Experts of a small language model: 8 layers, width 192.
Below are experts of layer 3 (counted from 0) of a mixture-of-experts language model. Rows are named router (the router's row for the expert), gate (a neuron's input weights, with its number), up (a neuron's input weights, with its number), down (a neuron's output weights, with its number) and show model dimensions 0-63. Each number is 128 + 24 x the weight over its row's rms, rounded and kept within 0 to 255.
After each expert's rows: "comes after" lists some tokens at least twice as common just before its tokens as in all text. This comes from a sample of Wikipedia text that the model never trained on. Tokens count by the router's weight.

# expert 5
router [111 133 138 129 103 173 107 121 180  96 132 125 100 141  82 118 124 129 132 134 106  80 117 144 134 116 117 134 143 133 171 148 121 124 116 108 141 169 172 120 159 145 142  91 154 103 147 161 101 106 111 146 137 155 104  96 100 103  91 117 108  98 127 100]
gate8 [113 138 133 118 101  87 143  99 145  88 149 144 119 138 125 153 128 102 113  76 139 126  86 175 100 109 139 118 103 161 143  65 146 121 124 141 115 132 157 152 108 112 145 118 101 129 135  92 122  96 142 151 104 135  86 157 141 121 153 112 152 140 137  72]
up8 [108 125 172 104 121  94 101 109 164 110 166 148 127 157 129 157 139  88 124 106 122 149 120 157 173 151 137  79 122 184 108  82 141  80 121 125 112 106 131 187 133 113 164 100  96 158 104 116 111 160 134 137 122 132  81 150 107 131 142 118 152 144 159  84]
down8 [151  85 192 120 135 123 140 127 139 133 131 128 144  95  96 127 126 102 112 153  94 153 167 150 187  99 133  84 105 143 109  98 110 109 151 107 122 121 122 127  72 122 122 135 154 133  94 121 131 111 140 207 105 177  87 147 114 117 162 139 151 108 132 134]
gate9 [144 159 143 114 109 144  88 141 131 152 135 142 152 112 129 184  93 137 139  83 158 119 140 146 128 156 139 128 159 167 104 147 122 120 140 101 162 144 184 128 120  93 147 159 130  93 139 190 129 147 122 159 104 135 175 138 122 154 127 126 113 115 187 123]
up9 [ 98 127 149 143 130 105 153 105 145 157 116 154 117 107 124 102 143 118 141 134 105 125 148 118  98 145 110  70  96 104 124 141 130 134  90 171 100 147 112  97 173 152 120 143 181 153 125 136 141 126 121 133  84 139 110 144 105 119 123 129 133 118  87 113]
down9 [122 123 209 139 137 164 173 140 115 132 122  99 114 119 101 111 144 125 140 144  89 144 106 183 149 120 108 118 182 104  79 116  96 127 100 125 159 112 115 101 122 177 132 154 168 164 171 133 127 150  93 133 138 159 112  89 118 133 130 157 162 174 125  99]
comes after: " of", " in", " to", " for", " on", " with"

# expert 17
router [116 121 139 150 119 176 111 103 144  83 161 138 126 128  66 161 142 140 100  96 109  99  97 124 150  73 137 155 159 113 195 185 123 129 120 130 145 145 148 125 103 139 121 118 137 130 120 172 107 116 126 169 126 127 101 115 144 111 107  86 121  79 157 116]
gate20 [117  93 143 120 127  93  87 191 140 169 138  92 163  68 100 123 174 140 155 129 147 139 162 102 137  89 113 138 153 125 142  84 175 125 105 142 126 160 102 106 139 122 149 139 154 157 116 144 112 144 128  99  86 117 106 106  87 146 201 131 145 169 137 155]
up20 [139 138 140 108 158 151 138 112 128 170 168  96 114 122 132 110  90 117 115 148 131  89 125 116 147 131 132 177 130 109 162 120 120 123 153 127 122 128 110  88 140 114 173 109 153 198 143  95 111 132  97 103 150  89 118 118 124 138  85  84 144 166 152 196]
down20 [172 111 146 140 117  85 154 162 157  94 125 147 147 147 163 123 149 140 104 120 151 138 108 127 127 149 157 130 108 156 121 167  90 125 119 115 124 129 129 149 151 146 144 168 161 129  95 129 142 146 134 130  97 117 155 122 144 107 136 122 113 153 131 136]
gate21 [138 179 112 106  90 156 159 148 117 154 100 108 128 156 129 146 129 129 145 143 143  88 122 125 152 113 142 145 127 122 143 105 158 105 114 120  95 109 153  87 101 117 140 141 110 104 138 145 117 115 157 147 122 155 146 100 140 122 105 173 139 133 173 164]
up21 [104 115 106 135 158  90 112 157 130 106 148 160 173 117 126 121 141  75 145 125 109 149 147 103 124 162 135 112 109 121 153 158 144 134 104 136 110 130 127 170 145 146 137  98  89 190  90 140 144  90 138 178  98  93 122 126 110 126 113 146 150 106 100  97]
down21 [175 125 102 130 146 122 143 113 125 123 116 118 128 104 129 115 140 149 150 145  88 167 152 131  86 140 104 119 115 109  94 131 144 111 136 132 154 103 121 165 126 100 118 115  91 143 122 163 107 124 101 143 171  78 153 130  88 108 183 106 134 160 136 143]
comes after: " to", " was", " he", " and", " also", " He"

# expert 23
router [128 141 156 118  97 166 125  89 150  87 138 133 102 149  98 166  91 158 109 105  95 113 107 155 137 101 109 158 180 124 179 151 124 129 135 119 151 119 154 148 118 129 140 107 109 100 149 191  84 102 122 181 123 127 110 112 110 123 100  89 136 107 128 157]
gate11 [110 182  99 108 102 132 187  86 124 146 145 116 139 129 116  87 124 109 120  97 131 124 193 127 153 151 122 106 109 140 142 139  89 105 128 106 120 158  84 106  87  98 134 150 120 103 103  98 131 159 122 111 167 106 114 162 159 147 142 170 146  61 104 115]
up11 [183  83  20 111 137 132 142 135 167 144 134 146 131  78 157 127 117 125 123 104 156  90 105 135 143 161 104 131 111 117  98 106 114  98 109 121 124  82 133 138 148 125 109  90 130 111 104 131 140 133 122 105 129 120 154 128 118 145 162 133  92 115 136 105]
down11 [126  95  84 144 129 169 180 115 131 106 108 145 126 114 154 126 106 143 129  93 112 104 126 136 142 158  92 142 138  88 145 148 117 105 117 134 158  99 105 142 115 148 111 122  97 129 138 135 140  78  68 153 115 120 121 137 144 104 114 120 139 132 163 153]
gate12 [140  66  82 151 144 158 148 126 129 110 111  98 119 138  77 148 113 120 115  74 131 156 131 132 145 141 107 137 107  89 163 145 118 112 147 143 176  89 120 115 120 143 105 115 146 138 119  99 124 139 136  87  96 140 120 111 138 135 150 140 142 121 159 105]
up12 [152 146 150 153 130 118  97 121 163 178  88 178 151 140 108 103  72 135  99 129 145 142 130  82 122 123 100 100 154 136 142 111 103 124 151 160 154 118 197 141 122 146 147 147 112 124 146 109  88 175 122 118 161 147 140 114 115 117 108 130 119 140 116 144]
down12 [161 134 133 135 113 118  81 152 142 104 118 135 135 138 177 137 123 121 116 153 128 100  86  89 104 118  95  93 159 138 129 156 132 135  86 127 153 156 100 134 131 102 145 159 160 121 121 114 118 159 110 170 127 129  94 118 127 161 147 138 104 156 160 121]
comes after: " the", "-", " a", " km", " The", " an"

# expert 0
router [112 122 134 136 106 180 101 114 174  73 155 157 113 139  78 149 117 162 130  89 113 125  86 117 151 106 124 157 157 129 145 174  97 120 145 117 138 143 157 125 126 152 137 113 146 110 145 153 100 105 118 168 126 148  96  95 106 141 100  99 125  93 119 132]
gate11 [156 153 109 118 140 162 120 160  55 136 156 100 123  72 111 129 144 169 109 107  88 114  97 138 128 129 138  87 126 133 150 151 111 131  99 124 142 112 137 119 145 124 116 155 126 132 147 110 117 101 157 151 184 140 140  92 120 142 139  95  78 144 134 153]
up11 [129 114 147 153  97 128 125 152  96  87 109 120 114 140 120 159 144 133 130 159 175 116 158 152 132 138  95 164 125 109  96 112 154 114 145 133 144 174 139 122 106 147 137 121 133 108 129 177 148 145 132  84  82 104 122 176 150 132  95 141 155 119 115 103]
down11 [149 132 139 157 170 123 126 143 126  99 104 129 159 143 127 144 130 148 127 107 104 124 143 123 123 101 143 122 141 118 134  62 120 123 128 110 127 104 115 125 117 131 140 143 120 129 130 111 119 127 112  83 151 122 107 105 120 154 111  85 123  98 164 150]
gate12 [128  63 156 215 151 123 100 186 179 120 133 137 145 133 122 145 148 143  96 127 111  85 129 111 108 133 104 117 162 115  98 166 140 178 165 148 100 147 129 144 135 122 175 153 103 118 102 143 146 112 117 164 125 101  96 128 148 135 150 134 132 173 118 139]
up12 [125 121 116 183 160 119 105 193 165 145 126 143 138  75 159 165 178 135 138 164 112  87 126 105  94 117 125 138 148 105 112 130 155 142 153 137  94 148 173 115 115  92 197 115 164 146 119 135 124 150 135 162 124 107 117 119 137 140 161 151 102 176 136 145]
down12 [155 113 133 143 105 108 109 150 138 151 125 118 119 146 130 148 116  99  94 129 172 153 151 135 116 131 132  98  82 120 125 127 117 102 119 120 155 164  63  96 126 124 125 149 172 119 101 120 127  83 143 100  96 126 108 111 130 135 170 156 155 124 124 119]
comes after: ",", " New", " United", " South", " North", " York"

# expert 10
router [113 137 148 128 107 162 113 102 167  91 150 134 126 124 106 182 137 140 134 116  93 119 115 151 131  90 122 152 157 141 172 162 125 148 151 132 143 122 148 136 129 159 144 104 117  70 117 177  88 105 139 165 139 126  92  80 127 109 125  88  87  82 137 126]
gate8 [116 127  82 110 162 107 114 156 143 132 160 152 148  89 109 146 101 170 145 121 121  97 136 125 108 127  89 140 143 167 154 127 114 141 180 124 108 116 120 117 138 116  71  99 153 131 121 104 113  86 136 169 128 151 142 125 130 162 134 114 149  86 142 177]
up8 [114  83 133 132  90 151 147 155 116 183 110  97  94 105 151  87 157 130 118 208 131 165 104 140 123 153 175 132 150 107 135 139 153 129 110 164 170 129 121 135  95 133 162 115 107  93 133 145 113 137 123 165 100  82 128 122 111 109 132 134 119 151 100  84]
down8 [103 127 132 126  80 114 127 143 134 141 135 124 114 122  95 126 121 116 127 127  89 121 155 116 163 143 129 164 168 112 172 160 156 130 101 128 161 137 172 109 126 102 136 165  86 140 115 103  78 117 113 131 162 104 108 118  88 135 133 108 129 151 101 164]
gate9 [132  94 122 183 161 113 112 118  95 156 113 121 125 128 121 100 126 101 120 151 146 150  91 137 104 126 108 138  58 126 105  97 147  99  84 136 122  94 147 141 140 125 113 115 110 124 186 116 144 104 124 136 134 158 118 147 118 138  92 140 141 138 122 119]
up9 [ 70 120 136  93 106 156 159 138 168 134 151 100 129 129 145 177 132 143 151 113 112 107 118 142 132 121 142  96 125 137 109 133 146 135 186 126 147 130 121 125 106 144 146 118 131 122  85 164 131 178 116 103 114  95 134 156  92 126 128 132 147 144 132 123]
down9 [ 74 109 109  74 141 141 164 166 134 149 144 118 142 150 131 132 121 115 151 153  94 102 136 169 144 172 111 169 116 123 157 131 120  99 168 132 135 135 138  92 144 169 122 137 142 161 117 106 136 163 132 123 101 149 121 158  68 138 100 125  77 112 142  97]
comes after: "2", "1", "5", "3", "0", "4"

# expert 12
router [122 124 136 118 118 152 131 126 171  83 146 135  94 123 115 153 124 189 146  72 105 110 111 107 158  68 117 137 147 166 155 153  87 131 118 132 150 142 163 136 126 127 139 135 147 114 147 193  89 108 135 146 141 138 108 125 112 111  94 116 129 104 137 110]
gate12 [133 126 130 122 111 127 141 105 112 102 147 129 155 118 148 154  74 178 149 137 115 138 112 153 122 104 127 152 101 144 156 136 133 110 147 138 110 116 133 164 121 124 111 152 143 122 145 153 141  81 129 118 147 135 143 105 115 142 134 131 104 123 142 145]
up12 [145 167 101 127 142 165  98 128 135 143 125 117 113 176 122 110 139 117 100 136 127 125 146  95 119 162 117 116 154  99 121 100 110 134 112 126 112 114 137  83 137 127 109 163 130 135 108  95  97 161 144 149 122 140 134 143 149 110 104 127 133 140 127 135]
down12 [ 87 140 120 158 159 133 114 147  97 148  89 122 124 150 145 114 129 146 124 107 143 103 132 112 123 107 138 128 125  93 158 124 170 175 116 158 127 127 191 116 153 108 140 125 117  99 140 132 127  95 133 161  75 127 121 117 140 128 122 134 147 143 147 160]
gate13 [136  81  97 152 131  97  91 162 123 120 128 129 130 142 157 112 118 115 137 135 141 113 137  85 113 106 172 117 157 119 132 109 165 124 132 140 130 146 117 124 125  98 144 142 114 111 161 127 145 159 130 122 113 121 142  99 116 135  78 120 133 111 100 118]
up13 [143  77  82 140 142  80 112 148 129 112 104  87 123  92 146 146 117 101 140 111 162 145 138  90 126 141 133 120 152 149 135 123 117 140 133 112 171 170 100 133 146 138 108 110 148  83 133 153 174 103 126  81 118 144 158 128 143 119  99 130 158 113 138 113]
down13 [132 105 115 127 128  59 169 122 154 108 158  76 124  98 105 137 129 140  69 177 124 141 110 107 114 142 105 146 123 122 151 110  69  94 162  98 124 185  99  98  84 129  97 108 155 182 107 138 137 140 144 143 112 108 136 144 112 134  95 127 136 120 126 144]
comes after: " ", "\n", ")\n", "–", " (", ".\n"

# expert 22
router [129 124 148 101 118 143 108 117 168 130 164 144 118 107 114 161 135 140 163 117 110 119 118 158 129  52 121 138 130 107 159 148 116 131 130 127 167 109 119 170 130 171 147 119 148  74 138 150 106  87 120 135  97 131 105 114  96  81 140  51 121 121 111 139]
gate8 [147 123 111 129 136  94 137 128  90 147 149 152 101 124  78 142 132 116 106 145 105 157 141 130 131 134 132 162 154 161 126 105  99 161  99 129 122 131 157 102 104  96 119 128 126 170 112  96 114 211 156 151  69 129 174 160 109 116 138 135 184 145 142 129]
up8 [ 77 117  99  75 114 130 135 159 130 158 142 183 128 142 149 140 124 129 174 105 118 104 130 154 112 127 143 124 173 102 137 185 114 111 107 120 136 106 157 133 122 179 161 153 107 116 154 119 134 129  93 148 117 148 132 134 121 144 104 151 139 135 104 161]
down8 [124 123 107  85 143 100 127 163  96 118 129 123 118 149 110 127  98 111 145  99 135 128 137 127  97  96 170 165 146 115 134 131 104 121 160 156 155  98 131 127 103 111 103 145 157 103  81  94 129 120 133 164 187 103 139 116 122 122 122 105 126 126 139  90]
gate9 [156 137 147 112 152 139 152  97 115 162 131 121 101 154 107 104 153  88 148 151 134 116 181 111 128  89 160 103 124 124 145 146 121 147 132 130 144 186 158 161 109  83 126 116 152 116 119 125 111  95 111 159 145  98 103 156 130 124 111 147 136 124 114 129]
up9 [116 183  93 130 125  79 136 129 159 166 118 102 122 134 122 130  95 206  85 133 156 123 141 114 144 119 123 129 160 138 115 145 155 108 145 112 125 118 123 107 172 138 104  89  72 137 106 137 144 178 168 135 141 130 117 137 137 168 139 109 109 156 121 108]
down9 [152 145 139 122 154 116  90 120  96 127 144 121  99 116  92 126 152 119 125 146 170 106 112 141 116 104 114 126 117  86 159 105 116 148 151 138 146  92  95 151 146 112 117 114 111 136 153 152 133 155 105 120 140 110 151 151 103 128 116 102 140 137 122 149]
comes after: " (", " \"", " S", ".", " N", "S"

# expert 1
router [102 130 140 131 114 173 106 125 164 104 141 140 113 125  72 157 118 163 118  86  94 102 129 115 146  94 108 142 165 121 155 159 103 116 132 137 155 136 161 140 118 148 137 121 136 105 152 165 101 105 139 153 130 111  95 117 119 117 122  98 116 101 129 119]
gate12 [114 108 120 137  73 108 107 104 134 139 132  95 160 140 155 113 127 115 146  96 127 108  94 161 141  99 150  99 134 153  99 121 113 120 103 162 173 109 117  69 124 142 130 106 154 110  76 131 163  96 172 152 151 149 138 112  90 120 162 171 101  92 158 115]
up12 [118 141 149 127 175 155 156 130  92 108 120 126  96 114  97 145 116 147 116  97 159 122 214 120 134 130 122 143 124 104 159 124 127 126 133  98  78 150 150 152 193 149 147 138 118 138 150 134 104 115 117 105  99 112 115 122 124 180 106 114 146 154 132 145]
down12 [133 128  87 172 110 102 173 137 152 141 154 117 141 121 143 127 153 110 156 109 117 114 148 134 141 137 148 144 135 113  97 125 169 105 109 139 128 113 145 116 118 152 150 114 139  66  88 112 126 119 129 173 113 133 110 170  93  96 135 109 145 141 170 151]
gate13 [ 87 141 110 124 112 146 164 105 100 130 121  96 125  92 119 153  91 168 109 156 125  92 136  91 109 132 122 147 116 115 141 105 143 120 135 165 123 130 143 116 168 141 102 147 173 137 115 162 155  95 127 120 100 109 147 133 136 147 142 171 136 140 148 135]
up13 [163 149 143 134 119 100 102 141 136 157 129 175 110 132 144 108 168 124 134 119 121  95  93 152 122 132  89  93 150 103 136 158 130 117  97  82 156  99 152 172 107 116 132 123 132 138 113 107  93 184 136 140 129 124 138 112 144 115 100 112  94 127 104  80]
down13 [129 143 114 131 139 131 141 103 150 126 152 120  72 169 120 165 126 135 140 134 114 119 139  98  85 124 137 115  90 116 144  72 129 113 102 134 135  81 159 135 172 119 100 139 143  86 116 108 114 113 152 139  96  99 110 128 123  77 149 160 116 128 124 207]
comes after: "19", "20", " ", ".", ",", "18"

# expert 14
router [ 84 149 125 122 115 176 114  74 172 101 139 123 131 100  74 125 115 149 124  85 115  98 120 130 129  92 140 142 166 154 170 170 111 128 138 121 139 143 130 162 150 150 129 123 123  72 118 153 107 106 115 174 106 136 113 124 138 116 129  88 119  93 113 104]
gate20 [141 103 172 117 110  94 122 160 147 107 130 142 139 111 122 158 130 163 104 134 140 121 126 124 103 178  98  99 127 155  90 164 109 115  87 121 110 100  98 150 142 149 134 171 110 167 109 111 135 117 127 163 108 101 147 115 117  97 119 126  97  99 112  89]
up20 [129 106 139 112 154 133 123 116 157 134 134  95 105 123 134 145 111  87 140 171 107 154  91 113  96 117 149 138 142  98 164 173 109 138 106 145 114 142 157 144 110 128 108 161 131 157 120 107 125 103 145 126 131 153 158 121  84 162 148 127 153  93 128 126]
down20 [127 120 117 105 107 143 145 108 103 134 114 139 149 154 123 147 143 131 172 142 126 120 111 125 153 133 145 141  98 113 105 125  99  81 129 106 102 113 113 106 110 108 178 157  85 128 129 140 127 141 134 175 159 163 120 159 111 159 120 143 101 113 148 166]
gate21 [108 116 109 112 128 144 116 148 129 135 103 130 101 142 159 138 125 102 175 121 105 138 111 153  88  91 149 120 106 157 108 155 132 113 126  96 131 132  72 104 107 119 150 133 156 120 138 142 134  91 157 119 117 116 127 154  95 104 139 129 153  99 111  95]
up21 [114 154 118 169 103 163  99 156 146  83 135 153 147  83 125 110 132 133 110  98 136 137 140  99 132 162 128 105 135 141 104 119 145  73 159 103 143 107 123 127 124 151 122 149 147 135  77 123 129 127 153 170 126 142 157 115 145 118 145 128 113 124 136 164]
down21 [130 136 129 116 135 123 119 156 131 106 106 123 182 149 161 118 171 118 181  97  86 137  88 109 121 133 152 101 147 117 117 117 110 105 139 131 172 120 175 126 136 157  89 125 130 112 152 105  87 130 123 163 137 136 192 119  99 139 112  82 156 154  97 169]
comes after: " in", " of", " for", " on", " by", " at"

# expert 13
router [ 96 133 157 124 138 175  94 115 180  84 145 144  77 118  94 129 129 149 130  78 103 113 117 135 171  93 123 135 155 125 161 164 117 130 135 141 145 162 162 141 125 143 136  84 126 111 151 178 117 103 140 169 104 120 103 112 117 120 103  99 136 112  92 110]
gate11 [138  84 115 110 127 140  84 135 140 135 136 136  88 122 139 124 126 107 115 155 151 142 134 107 100 137  95  71 119 146 146  99  93 150 129 145 134 136 103  93 111 132 135 109 150 120 140 145 117 137 111 142 129 129  42 101  73  83 118 118 109  83 186 134]
up11 [141 128 148  84 105 150  94  83 123 173 131 126 129 114 118 124 134 104 137  94 167 116 156 138 104 121 126 144 146 152 146 147 172 121 182 123 109 111 138 157 136 113 106 145 128  99  68 121 123 125 131 146 122  70 101 110 101 115  95 104 136 154 134 151]
down11 [ 99  90 106 116 107 133 109 143 126 128 120 133  75 155 133 113 138 130 112 101  91 120 173  93 138 139 121 141 163 123 147 163 120 132 110 148 131 153 115 131  92 132 114 149 135 144 110 133 131 154  66 104  94  99 102 118  89 121 150 130 135  93 116 150]
gate12 [170  98 113 142 135 124  92 144 124 145 115 126 115 214 144 155  90 134 116 126 143 133 106 138 109 135 125  98  82 135 135 127  87 102 117 130 185 153 150 128 112 121 163 157 102 171 134  82 107 160 145 107 142 129 117 123 139 109 121 120 102 102 141 132]
up12 [118 129 102 137  91 156 191 122 132 128 143 119 157 128  90 119 148 145 152 116 131 137 134 160 135 120 114 153 143 103 147  75 135  97 144 161 108 123 130  83 125 129 124 106 144 104 109 119 127  92 143 108 122 128 111 122 155 119 123 133 127 107  95 130]
down12 [136 120 128 141  99 126 169 126 158  98 137 131 131 156 128 119 147  97 113  99 102 113 142  93 151 150 123 120 108 132 126 145 125 110 135 165 139 134 118 150 101 110 167 126 129 138 114  96  92 126 148 125  63 102 124 108 114 157 102 141  94 145 119 145]
comes after: " ", "–", " (", ".", " $", " +"

# expert 18
router [ 92 130 136 121 101 194 140 110 144 113 144 139 124 128  72 156 144 143 121 104 136 106 122 152 146 134 108 124 151 120 146 159 107 110 128 106 123 149 178 126 151 137 131  98 146 112 161 160 113  98 122 163 126 123 104 128 116 108  84  87 101  78 123 109]
gate8 [120 154 110 138  66 158 142 162 150  88 148 167 151 133 150 132 119 119 207  92 140  77 165 107 120 186 132 153 175  88 134 117 115 117 144 131 117 133 117 162 102  74 142 106 152 125  89 145 145 138 114 123 118 161 124 160 113 121 155 167 151 155 139  84]
up8 [156 123 158 118  72 114 140 129 176 137 155  59  85 175  99 141 128 125 116 158 117 134 156 102 105 180 127 145 126 164 104 122  62 114 106 132 140 142 101 152 106 126 165 129 126  97  98  97 142 160 133 133 106 144 158 111 125 103 142 138 128 109 141 162]
down8 [130 108 167 103 104 107 128 137 116 103 125 128 158  73 135 131  90 136 151  80 100 158 131  78  69 143 141 129 119 144 117 119 118 128 115 149 150 127 131 200 141 127  81 106  87 133 142 120 112  94 116 103 158  93 134 123 142 134 139 164 151 116  72 100]
gate9 [143 122  78 170 113 142 130 122 136 129 117 142 109 169 168 128 129 110 137 132 123 102 106 161 117 108 150 108 126 136 111 154 129 114  97 112 167 159 118 133 151 133 146 162 109 174 170  71 143 154 150 159 138 140  98 138 136 150 131 131 127 162 134  60]
up9 [ 88 117 111 109 123  80 123 139  89 111 137 142 153 149  91  91 133 121 136 109 122 142 131 120 124 111 108 152 134 141 160 156 135 126 147 126 136 154 141 130  79 114 119 145 140  82  85 149 113 129 101 129 109 111 116 135 140 144 125 126 114 122 117 129]
down9 [ 89 113 144 125 154 118 126  99 150 127 108 142 154 117 126 142  91 140 136 163 140 138 127 162 145 100 113 127 115 157  72 115  98 107 128 115 174 111 159 152 149 109 116 116 142 122 125 113 123 171 114 134 155 134  65 128 109 145 124  95 102 148 175  83]
comes after: ",", ".", "1", " that", " However", " where"

# expert 9
router [ 90 134 161 109  98 178 136 108 166  94 176 145  93 145  99 143 157 151 139  93 115  91 111 127 133  98 118 143 179 134 143 186  95 145 126 115 120 142 160 150 158 162 137 117 148 104 159 177  95 107 121 123 105 124 142  97 104 116  94 113 113  85 130 134]
gate0 [157 144 153 137  51  91  74 108 101 140 124 144 147 153 116 108 119 103 149 148 187 110 115  94 132 144 143 118 129 131 128 102 130 110 134 121 160  81  71 122 131  98  95 117  93 117  96 118 171 166 130 122 114 135 135 111 136 162 120 121 155 133  96 182]
up0 [100 134 108 122 203 162 175 150 147 116 137 115 112 118 141 142 134 153 107 102  63 154 144 164 121  99  99 132 133 123 132 150 113 147 115 143  97 178 187 138 123 157 160 145 155 128 160 135  83  80 135 122 145 133 121 142 129  88 139 140 105 143 164  76]
down0 [129 125 111 143 151 122 162 132 107 154  94 122 132 138 191 129 159 154 139 113 156  86 121 132 126  99 126 165 133 129 113 154 114  95 110 103  73 134 162 154 133 155 143 128  86 130 141 162 120 116 116 143 117 123 112 183 118 131 145 198  99 100  90 114]
gate1 [133 137 151  90 138 142 124 144 127 164 118 105 127 103 117 189 137 113  94 117 143 131 141 124  95 179 151 121 144 157 136 101 152 141 156 150 122 137 129  82 165 155 145 138 172 137 161 144 184 169  96 137 144 137 126  96 110 116 155 109 137 128 114 161]
up1 [122 144 125 147 109 136 107 101 135  85  88 106 138  72 126  78 159  96 129 120 131 164 133 157 126 119 129 155 123  92 120 147 105 104 106 147 127 121 113 170  79 118 119 123 130 148  99  73 115 105 128 159  89  94  86 139  99 168 107 158 124 138 126 118]
down1 [159 107 179  85 101 104 135  99 115 141 149 162 134 104 155 162 124 139 134 134  89 107 126 157  84 158 164  78 126 107 110 121 106 149 163 108 140 141 131 125 123 163 129 124 139 139 126 187 151 155 105 115 111 163 114 147 136 101 108 121 128 146 155 169]
comes after: ",", " and", " well", "s", ")", "\""

# expert 6
router [ 95 145 162 124 113 158 114 123 146  83 129 131 115 160  95 167 130 164 131 100 123  99  77 131 144  98  96 147 147 138 196 137 114 122 139 131 133 143 137 144 120 124 121 117 168 116 139 178 110 104 123 157 104 121  92 107 113 114  88  90 132  95 145 126]
gate11 [168 180 106 118 149 177  93 172 176  98 163 130 131  99 109 109 131  92  94 163 159 146 124 117 143 149  76 118 141 140 115 118  88  98 145 107 109 128 121 128 124 143 135 117 103 113 144 139 139 159 118 143 141 129 147  94 133  62 162 164 129 103 107 125]
up11 [160 139  92 103 145 145  87 194 126 130 169 141 118  83 117 126 143  87 126 142 145 121 123 123 147 141 125 110 118 128 182  76  89 106 104 119 156 143  99 136 127 125 145 100 113 140 130 104 119 147  97 101 131 160 133 145 115  86 159 137 142 128 147  80]
down11 [118 144 169 112 141 169 113 119 109 166 175 108 102 126 109  89 168 136 123  88 105 128 121  98  96 119 132  77 119 122 134 111 158 139 165 110 105  70 142 147 176 133 101  91 111 132 167 156 196 102 105 106 118 144 141 119 140  83 140 121 129 149 126  90]
gate12 [131  77 103 131 108  85 132 153 109 156 112  81 159 138 151 112 103 144 146 100  88 138  93 116 156 125 158 129 160 131 139 170 101 109 124 134 107  99 116  60 134 154  91 154  82 117 117 151 146 107  78 143 121  80 126 164 148 133 111 152 167 153 124 121]
up12 [126 115  98 150 105 131  99 181 173 146 110 133  79 159 148 152 116 149 102 106 129  94 132  96  96 126 143 153 141 135 133 122 132 158 119 102 121 110 147 118  86 100 140 124 143 125 150 118  94 146 149 124 134 187  98 145 132 125 135 118 110 137 133 130]
down12 [ 97 176 103 144 136 124 122 118 127  90 118 171 134 153 146 105 111 114 135 153 123 125 153 130 108 109  97 111 106 154 116 194 134 114  73 156 138 175 121 134 150 142 148  94 124 158 108 121 101 133 133 135 152 118 112 174 140 151 146 125 104 120  96 104]
comes after: " |", ";", ":", " in", " /", " In"